Experts of a small language model: 440M tokens.
Below are experts of layer 3 (counted from 0) of a mixture-of-experts language model. Rows are named router (the router's row for the expert), gate (a neuron's input weights, with its number), up (a neuron's input weights, with its number) and show model dimensions 0-95. Each number is 128 + 32 x the weight over its row's rms, rounded and kept within 0 to 255. Numbers have three digits each.
After each expert's rows: "gets" lists some tokens that make up at least twice as much of what it gets as of all text. This comes from a sample of Wikipedia text that the model never trained on. Tokens count by the router's weight.

# expert 13
router:117109129136098156169134155111111132109150158098081107161084138126148148134111095166073091093124156176103161108153133097138105156165097114068110157170131088079129079195172185148155117142182092078076064113148173109116147150083118093158125104101086174167149077129134185137176170131113095112
gate0:155088079107130113163137166079104123149131160064102096182148130161144165167111069100109151131139118119154144167124125131129109104144071133100204122188093138161183140094121190153096093097119106136152127152142136092076083187127110127179148108101150095139180106127099115147154170181174131198
up0:144189157110078131073087126151177169145043162089114144119158133126077094177109124169110133098183092110104161104106128129107161087095112091195099142161184102102146076124133102109092101171146113127076090139112125073088154072124091077115108131136144112098094091125129151158158171154108125111
gets: " the", " a", " an", " The", "The", " his"

# expert 6
router:088082130142098176130154164105090159070177151107109145125121175099195152139098084141107108080107141170092126095161090107142084170160098096070091153167156117127129086147152144155174099155154072106091086115131170079066158166118078126179102121107069130161140126137169158099121140143106106101
gate0:114144109139141125095077140106107104137169133085135114161129166178126100118156165092133085146159117087111058196156138063158143159134125182129094196164137121136170092138101123163075170134162109126119077086099150140099163164136026170128123131086104104144176128119107114105060164106135144144
up0:180114128104118154172096090103107145175088140146160115154083112126108137099137164237115140111096155098117170078081179143135099068113147128096155118162128135117112151053079136134185104072122174105143119130148066152111113118117204119086149124069158123082119113127140157143149112141099119087
gets: "\n", " |\n", ".\n\n", ")\n", ".", "\n\n"

# expert 16
router:120093150137104180147135152089119136118149154093096100151067149110159155149117092177084096090107155157086156106126071077137082165178100129111111141145133073073092092182142172150146089140174109080069077109128175118137151168096124133169101097105105163174159089150136206114140133128112096109
gate0:149122123138147144087091172109148083106084077137202135162150118144135123183115127113073078144116137092108081095129096133121144190109163097098136116136125132117068086120114140186118067189165135094069115161160148167162147147109143123102100117040112102129069132138117144184158140076087127096
up0:138096158136117121117121195084198099157112118072145096198184080113132151172121131172135140134113125110115157114112148176095146131125161102150150135141152154199108119114125121175122130146158130118049144133125172114204203147182129091095167126162097145094082156164143173157117090106099166098
gets: " the", " a", " The", "'s", " his", "The"

# expert 18
router:091094125168091166123144169100118149095161153118107146162112163069163150172101105158105069114110163185088153070168097122169058155153118105124097179160171108079123103137129142160152079179125096093073100096140157112100167148118073173147115101077112158149151115152164147090160164163123109110
gate0:129100087190131144106115169119128109111142158125128118176133105061121118096117122155163147178098237121131134114185078177171090156111121130166105117111098069100146169144134107159195063129119181127110132146135147148147147162161099187114171133091124092110203176102128149140158157133136129102
up0:164117144093176125210066086140128128126141156157136139100157147070118154118136123146149165140165139193155115134152064133165085132173126126151121123125147111123067087176142172103099161142231167113160188142124123122081077087118120110119123076116142116113138124149079187139079120145168103117
gets: " |\n", ".\n\n", "==", " \"", "\n\n", "\n"

# expert 5
router:095082140153074139168162166103068138089187151093101148183069153089146155153111096179127084117109162174114132125186095110158103174137106083102125161139144100098092100150121171143162102163133078078118113107159176092109167143103086102156083114111104140155166112138140155102156155146091057107
gate0:148148118140071170131166173128212115115158132146133129081089163160070145108070105101157177136081130129114161154138087144154109146132077103136092093103056169139115131114138104128108128115145120208114106112162105085123171128095185106120126103162163074183201096125080158099112127121108100095
up0:106106147152098152142150103147142095135082114124140163112140096129147090166129183124163105144134176107107077157142092126088138138108092109137088156153129121116170065107091109098107092130172136128074135047126156194124167133183106092072153121111198121102184111166149100140124227168121165101
gets: "1", "2", " ", "0", "9", "8"

# expert 20
router:085116145134092147139182139099119125115162171088108147162133164126152154138070061155125132103101185160101157070165092100151103169151102098108078156138142106112106090140123152160156087178123086081112055097151159090100158160109081138159094119096118138195166104141150142085153174141088082083
gate0:119157143141120162115171174138130101127153120090079110109127118145092084139088185113160092147149105147159174119125101102183137092128119144125150127130191118115089167111153132164175086164073109131177090207091160143060135189123086122069109148167109193133145127106210093101127115117136161157
up0:203096078138114111180087138141109197101100106109076118058109121131129080173127138167139139153086127146156180088125106074115129126120135115062132141156167167118144178122144098101102144123164151171097137117142143121192151116141100111175159160113066143146114085148139205151170148109127195107
gets: " (", ",", ")", " \"", "\"", "\n"

# expert 14
router:115109162145118146139139122086116134077169144089127122166069134105163156196093109171078075088089149150095174079141105093133158154149113098097130171124207088094116114147154145143142072144123083115077105107158147112124174178099075142150108129067066172147143113155177141086140149160113119107
gate0:153135115117198128163187111132095155121156144043170121081116143158090103137126179123171112108147084140178166143134143127131131214116138125165153149095180117108188098162161141095106104094112144137105118109151188130110153109041108174204116143157121146131171108106119158088140164101144100146
up0:150109173119071113134092111072084107173130151207141062120129099151148191163181124169152101104103094110151109144155122130108134164137118137105148139132133153159157104114116177143160080110136130061141139149088125235120068156143173165130115106181142100134133134125115124108099129063183160109
gets: ".", ",", " that", " In", " after", " which"

# expert 17
router:095080150166083122144135151107090195133176165082074100155122163128175165145115140169125103103094145140129167116167084090165105145154088091084115141151162108103132142158151147165156111179169099068119113088141145106072176140121061166195121097102128161158177129158149114108163149166093100099
gate0:151122130156138180159129098115132141154133172086089167179039117116124139114116150120199146092110180136161126117124101139109138148103136059160062117085112084174156129177122160137157180169230140100105137113129145140134140131115163190084099129154094135144156192101119124120120177172123121133
up0:141177130164138095104056131101166123106145129218176122112146111149114107104149096050096168171160106147158138095120135133144134136071189135142109075094155129093041090171141134098143134134126143108160160122135112124137120185105130071156091054125129116108131067124153148147121180121085146148
gets: " l", "1", "2", " W", " d", " L"

# expert 10
router:095106142153073146184155163084105170098171142104107112150109151091166146142117095176120122104090140166066165114160099099167124176141085078099098145145149077100074103156124173136143104131170112100077108099161162085125206125113099142165085080096110149187156104146151168120153140140079096116
gate0:148126124152156125154161103104142139113172064149132139108143137139103120079114112125159169153082161181168127153202104129129126096104154131169137091154111143168160117069161106174098159161116088135097175109143148079104171155113066140150082049104155096128206152149099189136181126172142148160
up0:122171162142173162152128106115165101125115107097131092156103150109133168142179134106105078122135157142161110143138159164139099156142153138081089168065104197128074123080089148111142114127110113120149134205110176144111084168126201172127080159173123144147145143162082049074158119148170102089
gets: "1", "2", "0", "3", "4", "5"

# expert 28
router:114118169148098161132150146079102104101163136100135144174094156114165160153104111182098073082089154136104169111148088110126156156151139088086112152143187101099111086185131150142167099158157117109078091096127152103069161130101122145167066076093076188171151115167172145109169150122097101083
gate0:153159126078154219145202124148167124111109113096077128109112083133090120141099119123082183131105114113092113113158109090126146092152131095152127091164144088089185166141144111146145114132126120165141126054140133120113139057073112132133113074123050170154079161099104115157090152073106091105
up0:100146103150081133126088113128211105132105180128105091078141084120138166075123145117149061116154147134132106175082110114142109139121098168120118152156120127153170091150154113151157206113124146087154109169094148076124096176181182115168125156116194075051127127097101147121077106137109099104
gets: " was", " to", " is", " and", " he", " were"

# expert 7
router:110106176136083149156147148090097171084175179078096146177094130114157171152081101151098103112116147160098138103156124095149095147157100108087087167157148109132085069160138151183168082149143105103107107107176175078105149167100106098152109089114101132157176094182161138114157151153062115088
gate0:071166168135100098153055063110127112163139177103140105119118094167129113165150110106121089157141123133165102152153097126159075133158134109147107119142155092115069138168115105184171088143082097104170160141141097127087097123106158080178117073108060075148124115168093064133144119147069118161
up0:102129131103134092110080158086128154081114182078128128106085138150137124137109163130130079128124153116145178115208157129094066092092151128127166092130142081169093106141113106178180110123089095133170122131125144192147169153134192134200164133147104139174155085180151126085131136111085201142
gets: " |", ":", ";", " of", "-", " –"

# expert 0
router:101096181152052145167140125115111169100142139108056123155138144109181145161110098193091137082104158163091142122128106096180130156150090097084112149180149111102117118139152159169165091157139099104069078110144137119111169192078092138169098142127094151180147090173131154124124161182100105104
gate0:147096149109085104140074125072116160145165104125128118124195153167140147127166194180169159113129159139165154132117107107179165149205123099141144155218110164116147146104124140121132075128109049140113159072102123126110200157110107078099137165097139120190146107132142167152117089109103117149
up0:097123110097099129182118106131142168126106122109150130153124090170104132125192145131102152119068138142124124126129172058142158071073120172191125157140141097110093113156155067157178126133072164110143125042154157123187116125101099156112101126077149132120106133115163067173135161082093106198
gets: " |", "0", "th", "5", ")", "4"

# expert 4
router:080112150144083153156158144092070134096170153128107130147107155107151149150098107184100110102084148161072150084189055099182093160172081115079086164137158110097101110150143171168145110168130082079113105118173148104101137132097128137173111090108109137158150108129139191124141166168090104077
gate0:058128141115096110187145151117086091125144141179169117135161154128112154142100148128112106113056157203114111161201141163136131159195089152107131124070153117111117121162154163120105171137155150090136170181126052112169155120142115137104087124140087163098132112142154197155097096194149117111
up0:168094112123166142102131113107175111169126157067061118147065170079159198155146156123126119165154160066211182113151134087104106126089171080123110121150057132144195148133083103175089190167123153141157103105110118138164094140152135148118162110147107121147114156120115137104094119115132103132
gets: " ", "–", " —", " /", "°N", " −"

# expert 24
router:082091139150064152159124169120090175111150138133073099125113169112142138129126110174105126085100145152099169120158131080161109195178108089106069154139165107087100122145132161156155120204155143087106110105157116114119180132094100119134114068092128128161138102172181150070184187175113123095
gate0:078128125128048154168151122096148159160068170174144127091151189110100093149133128096140110124136132123129124079159183127114092172123081114119129159130165165105136068093109160156097076131096163107116087111123115118157164153176158170155080026129176169139108153140152119080168159130129107101
up0:083126172092132152114095117166153166141074123179114122091161177104167122119104146132098156104148073109134167091150147152114074156097091100117133109162189175113112141115147120108131094151154146136097088078119111108162150178113150152165070077111159164171090188176152070083156197107087131114
gets: "-", " w", " t", " per", " m", " s"

# expert 9
router:112062177118108149145158156054094170125149182111136122156072155124138160130084103159074100109120140141128159107154106129135100152166093113133093172149146108101096080134122152183166108177166103071118101071187147090076145132100116117145084087129097156166149108170154166097160154168076116091
gate0:118095092123122172153106134140137121094139188146189144180108119125103131123174161140090137156086140127131142110164088085048168186100148194115122125110127158100143163146069165166145113170087124065157135103191109089101120107132130107077044112100158136166123105117106120084197117119151115106
up0:104130110120149159180148119088153118150130136148129144143068154109118127089137087151120049137102079188154176149152113118109133133133139142183142173098088106107094181130110145200064172096178154126166107084151178154138182148144082125125088156154132174106131175157174142159073160089170134159
gets: " of", " in", ":", " by", " to", " from"

# expert 15
router:101081133130120131152167152097076134097158174089107119181121138093158154162070097138078104117099183165089178089135080081151118161153100091111099138126154092070134096154146173134150080165163077112076088096156154085095156143107110147147091069106098156134162115140170140095152138135078100084
gate0:128151114072165145128156107147122193112184168109119125231139160194083129140061134054119120190130172100135124118105085113148123174127139164159115110092152118088154093121138123123179127123128095162077142133117136062080126143143080151127125135179127142098181155100077133122124122145094092094
up0:106132124148106131129134172150121158141118197162128115115151157206142071123121115126158099097150190109144152156085108116135167155156184112141115077102122077097108087106137120091153070119144169198069139159061124142081161099119084157164160127088141141097157056088104123146093119121085171153
gets: ",", " and", ";", " or", "),", " but"

# expert 2
router:079090145162104138129147163113084177093153175108082087178118162120143185142115083155127105114081179180095177110171088072195066178128119103107134145167165110133135109151146159151157121141137114089084095099170134141110173155115102159181110089108102123144193113158162141108149164130097107098
gate0:120169127137157140133152142162118119130162174060171116119140107183119118097160083114154121145142159149100162068163118110141175170126132159136184069109116151039193103137174162150135108140107087171107123112170158169065127150144102144182123064142115078106161144130158115079167138091082116109
up0:123172151127151160161168134162149170118138154117214103157118076170158120180146070068122154155131169153120209098159075104114156143101044169121154141176144154118129123121189125151112143178110112163146145128169092132127116116177132150154096115075137139085098098107139099066126145112091102129
gets: " B", " C", " R", " K", " M", " H"

# expert 3
router:072109144157115134159151145071123157102154160082118093154108170079174171184059112163094098070091174137113126133161079091144129154165098115096098175166149074113129093129143176151149105141110099101096091110148141115106170139101112117158109087105078159141159092179178127095140183170099116100
gate0:127107103145120083132177121051132155189145151103105133162144149094206137180125095141139125129141154114093101114145108136074073182129100073189121166146060124099128139123132111126127083141094087150152083205114135163085137160145205095138136122115156156127132092176121137111195171116140106119
up0:076125097117141102093149082152130110135123178077136136162163159143169163181057098147155164135166113103152122146090146164107101136078102094141106106169157126137121172097124090070091158137166173109133147072120152138135134176159078088101053171080152139148159162145113146094120170203126124087
gets: "0", "9", "8", "1", "2", "6"

# expert 1
router:090112140143092141154139128120088161089167144122104118164131154093165182138087065151105126103103189153071154111178116109206103145181099101111106135152150098096094101141122183168151123160138119101082083046150143105097173134129078126155069095098113162153159097175142144127161158145116086095
gate0:160199129131082124160074101131161153118102110105123092153124159149129160148158087174164129146128109097085142113101171155130102088169151139223056134162154105105118131108104154151090118152050158102120096155134099128139163176106126078165061132129102064119086150132166173128102135183128101120
up0:152085071101143153130120100076136103149096127146129158102090203157138133133111134072151117142157105157118168074127132136060145088085093140196059122133137097159097131130117112129117164127203099151092088138160152133078175206107169155168082070171128153162127131103120114111167150155112121146
gets: " K", " G", " T", " H", " B", "A"

# expert 12
router:110103154135074169164156164115149150106140153087101134137099135088136156161109105164071113096121147177103126121147091122156139168166103108097072139150194091115090090161171163146137085160113093086122104095183156089104154155116118103160092130122123174172157098150158172082176166186091058092
gate0:115132209121109136177073140160147124097115165133136138166192121128086154124126164156137070095129148129149153114059149152113101180096119139141082085155092088112062130118136122145156167147097049154148109100109080100063152135117117031164134131080089141137130104126080129124153128110162099107
up0:112114127169125163117096096203191116058132135152086098156123091142035107104132124080133109114165096184161152079109214131125120086184091131155093100131093108147111120169159177074111097123135084078110130133107095096121133138136125097129128092063122151139121131157072151135136119090111122103
gets: "ing", "ed", " on", "ated", "ation", "ted"